Below are experts of layer 6 (counted from 0) of a mixture-of-experts language model. Rows are named router (the router's row for the expert) and show model dimensions 0-95. Each number is 50 + 10 x the weight over its row's rms, rounded and kept within 0 to 99.
After each expert's rows: a language model's description of what the expert responds to. This comes from a sample of Wikipedia text that the model never trained on.

# expert 4
router:54 43 67 46 38 34 33 30 39 68 62 33 47 60 48 58 54 43 34 33 50 48 60 45 44 64 63 44 75 51 58 55 53 49 42 28 48 54 50 64 55 23 27 44 49 49 27 47 44 51 46 43 56 57 71 62 60 51 54 63 55 57 60 34 53 53 51 48 50 61 52 41 47 53 49 41 63 48 46 44 63 48 53 40 46 51 62 64 63 42 35 44 53 50 45 49
Verbs, auxiliaries and pronouns in narrative prose, such as was, he, not, would, remained, and pieces inside verbs like unw-ill-ing.

# expert 0
router:51 51 78 60 23 42 37 41 59 48 66 47 59 51 45 62 54 43 55 49 51 40 48 51 38 50 55 41 44 52 50 55 65 42 57 51 57 59 66 48 38 41 54 60 48 56 65 45 48 64 70 69 57 54 59 50 60 62 62 40 57 49 65 51 38 45 53 60 52 54 32 33 38 49 48 43 69 49 49 60 35 50 26 43 33 41 51 45 59 45 47 55 49 64 69 41
Colons after infobox or list labels, and capitalized institutional head nouns such as Navy, Army, School, Museum, War, Party.

# expert 3
router:54 41 61 54 40 25 34 50 40 59 70 30 40 54 59 49 57 26 38 53 62 56 51 50 47 39 40 43 47 55 52 57 52 52 73 50 52 56 49 69 58 50 36 57 50 52 54 70 44 60 56 49 65 48 68 58 56 61 57 60 48 48 39 35 59 45 55 60 53 41 39 51 58 65 53 47 58 57 45 39 62 60 32 43 60 53 68 56 59 52 46 38 63 65 53 49
Commas and and in running text, plus degree, minute and second marks and N/E/W letters in coordinate strings.

# expert 11
router:52 39 68 53 51 40 53 44 36 64 35 46 51 48 58 60 33 60 56 33 56 51 75 67 61 51 57 51 52 45 53 53 37 39 52 34 51 44 50 49 47 34 34 47 64 50 58 44 60 43 59 43 41 72 52 45 50 67 28 56 48 48 40 57 63 48 57 48 56 41 68 69 75 54 45 40 52 38 65 53 66 59 43 33 46 68 51 51 57 41 56 67 61 54 60 64
Articles and counters like a, an, one, each, two, plus word-final d pieces (crowde-d, zone-d) in science and math text.

# expert 1
router:50 41 67 40 54 46 36 58 42 67 52 24 48 36 34 58 43 24 58 53 51 38 59 58 53 73 39 37 53 43 60 55 52 48 56 45 46 47 47 64 37 43 61 55 53 49 38 45 40 46 67 58 67 47 40 40 52 47 29 63 56 48 44 38 50 50 58 60 35 50 44 38 47 64 59 45 45 54 46 59 59 59 50 55 60 43 62 52 50 44 61 68 56 54 60 48
Determiners and possessives, mostly the after in, of or at, plus there, these, its and direction words like northern, western.

# expert 10
router:59 36 57 32 50 54 22 56 39 66 46 48 52 55 50 61 60 48 44 65 50 53 47 60 60 64 46 55 72 42 65 43 44 43 37 43 63 48 69 66 57 45 42 58 53 53 34 57 65 36 27 47 48 63 40 61 39 57 69 50 45 41 62 35 52 45 58 54 55 50 54 45 53 71 53 45 46 32 58 42 43 48 22 53 48 43 54 42 46 43 54 56 48 68 56 45
Surname pieces such as -berg, -mann, -son, Smith, and opening parentheses right after a person's name, e.g. McWilliams (7–8).

# expert 9
router:79 39 64 67 55 49 49 36 30 72 54 44 50 38 68 63 35 50 66 47 50 56 52 48 58 65 51 53 74 40 40 40 44 42 60 49 69 45 47 63 45 48 59 61 47 60 43 48 41 42 41 56 64 48 49 38 60 61 36 63 32 32 55 44 55 41 58 43 58 51 65 37 63 56 55 42 45 55 58 36 54 52 62 33 39 55 55 47 51 39 48 63 58 61 50 55
Short labels inside sports and taxonomy tables, such as Total, country codes FIN and BRA, m in event names, and name starts.

# expert 5
router:63 29 68 41 39 53 22 47 52 51 52 56 50 46 61 43 69 34 43 34 44 67 50 59 46 53 50 41 46 33 59 41 39 40 43 33 29 49 71 64 68 46 51 75 74 40 43 57 48 60 49 45 62 44 41 62 61 37 37 41 33 49 60 53 54 33 55 49 25 50 29 45 43 37 62 37 56 32 48 49 75 52 58 54 47 59 67 47 42 43 51 46 61 58 57 63
Pipe and semicolon separators between numeric cells in sports results and statistics tables, plus dashes in tables.

# expert 7
router:54 34 60 61 27 41 50 35 58 65 67 36 50 66 41 69 46 45 28 38 49 44 56 57 47 55 52 40 63 37 57 41 26 30 63 38 51 49 50 43 43 52 54 56 70 46 36 61 52 53 42 49 55 37 50 52 41 44 30 43 41 41 60 63 45 38 62 61 39 51 50 44 39 54 54 25 54 52 53 34 66 47 57 49 55 34 60 51 47 50 48 42 65 62 69 59
Pipes, hyphens and line breaks that begin table rows or infobox list lines, plus digits of scores and years.

# expert 8
router:61 57 65 57 69 29 30 31 44 72 61 41 46 50 67 71 66 55 68 52 57 51 33 37 52 55 39 60 56 38 55 43 65 48 37 64 62 55 42 50 61 41 61 55 59 39 40 62 40 57 38 62 42 63 66 37 64 68 40 39 51 46 47 52 57 43 42 60 50 40 35 50 46 56 60 51 70 32 57 43 48 45 39 52 58 62 50 48 43 54 66 44 40 55 54 50
Prepositions, chiefly of and in, also by, for, into, among, often in album, film and music descriptions, e.g. studio album of.

# expert 2
router:48 47 55 43 35 40 33 46 42 65 77 24 45 45 64 69 59 44 62 60 55 50 51 51 49 50 47 24 75 46 50 49 46 63 34 41 52 49 52 57 53 50 42 67 51 45 51 70 55 41 52 33 47 65 41 43 62 44 39 47 51 43 58 59 68 52 39 37 45 25 51 46 35 39 33 48 51 35 50 42 70 45 41 47 48 65 43 39 62 62 60 55 71 49 54 52
Equals signs in section headings, as and clause-opening words like After, During, When, On, plus mid-word pieces such as La-ti-n.

# expert 6
router:42 39 49 38 32 36 39 35 44 57 70 20 52 51 53 61 54 43 40 54 52 38 44 68 50 56 50 38 69 60 60 51 57 53 63 37 54 40 59 55 36 46 37 49 49 65 61 60 41 59 35 41 38 60 66 33 75 52 59 49 40 36 48 47 51 55 51 63 64 45 45 31 65 50 43 63 53 48 63 47 56 57 45 38 40 68 57 66 60 50 46 68 53 52 53 57
Sentence-ending periods, apostrophes before possessive s, dollar signs, and noun suffixes such as -ion, -ment, -ity.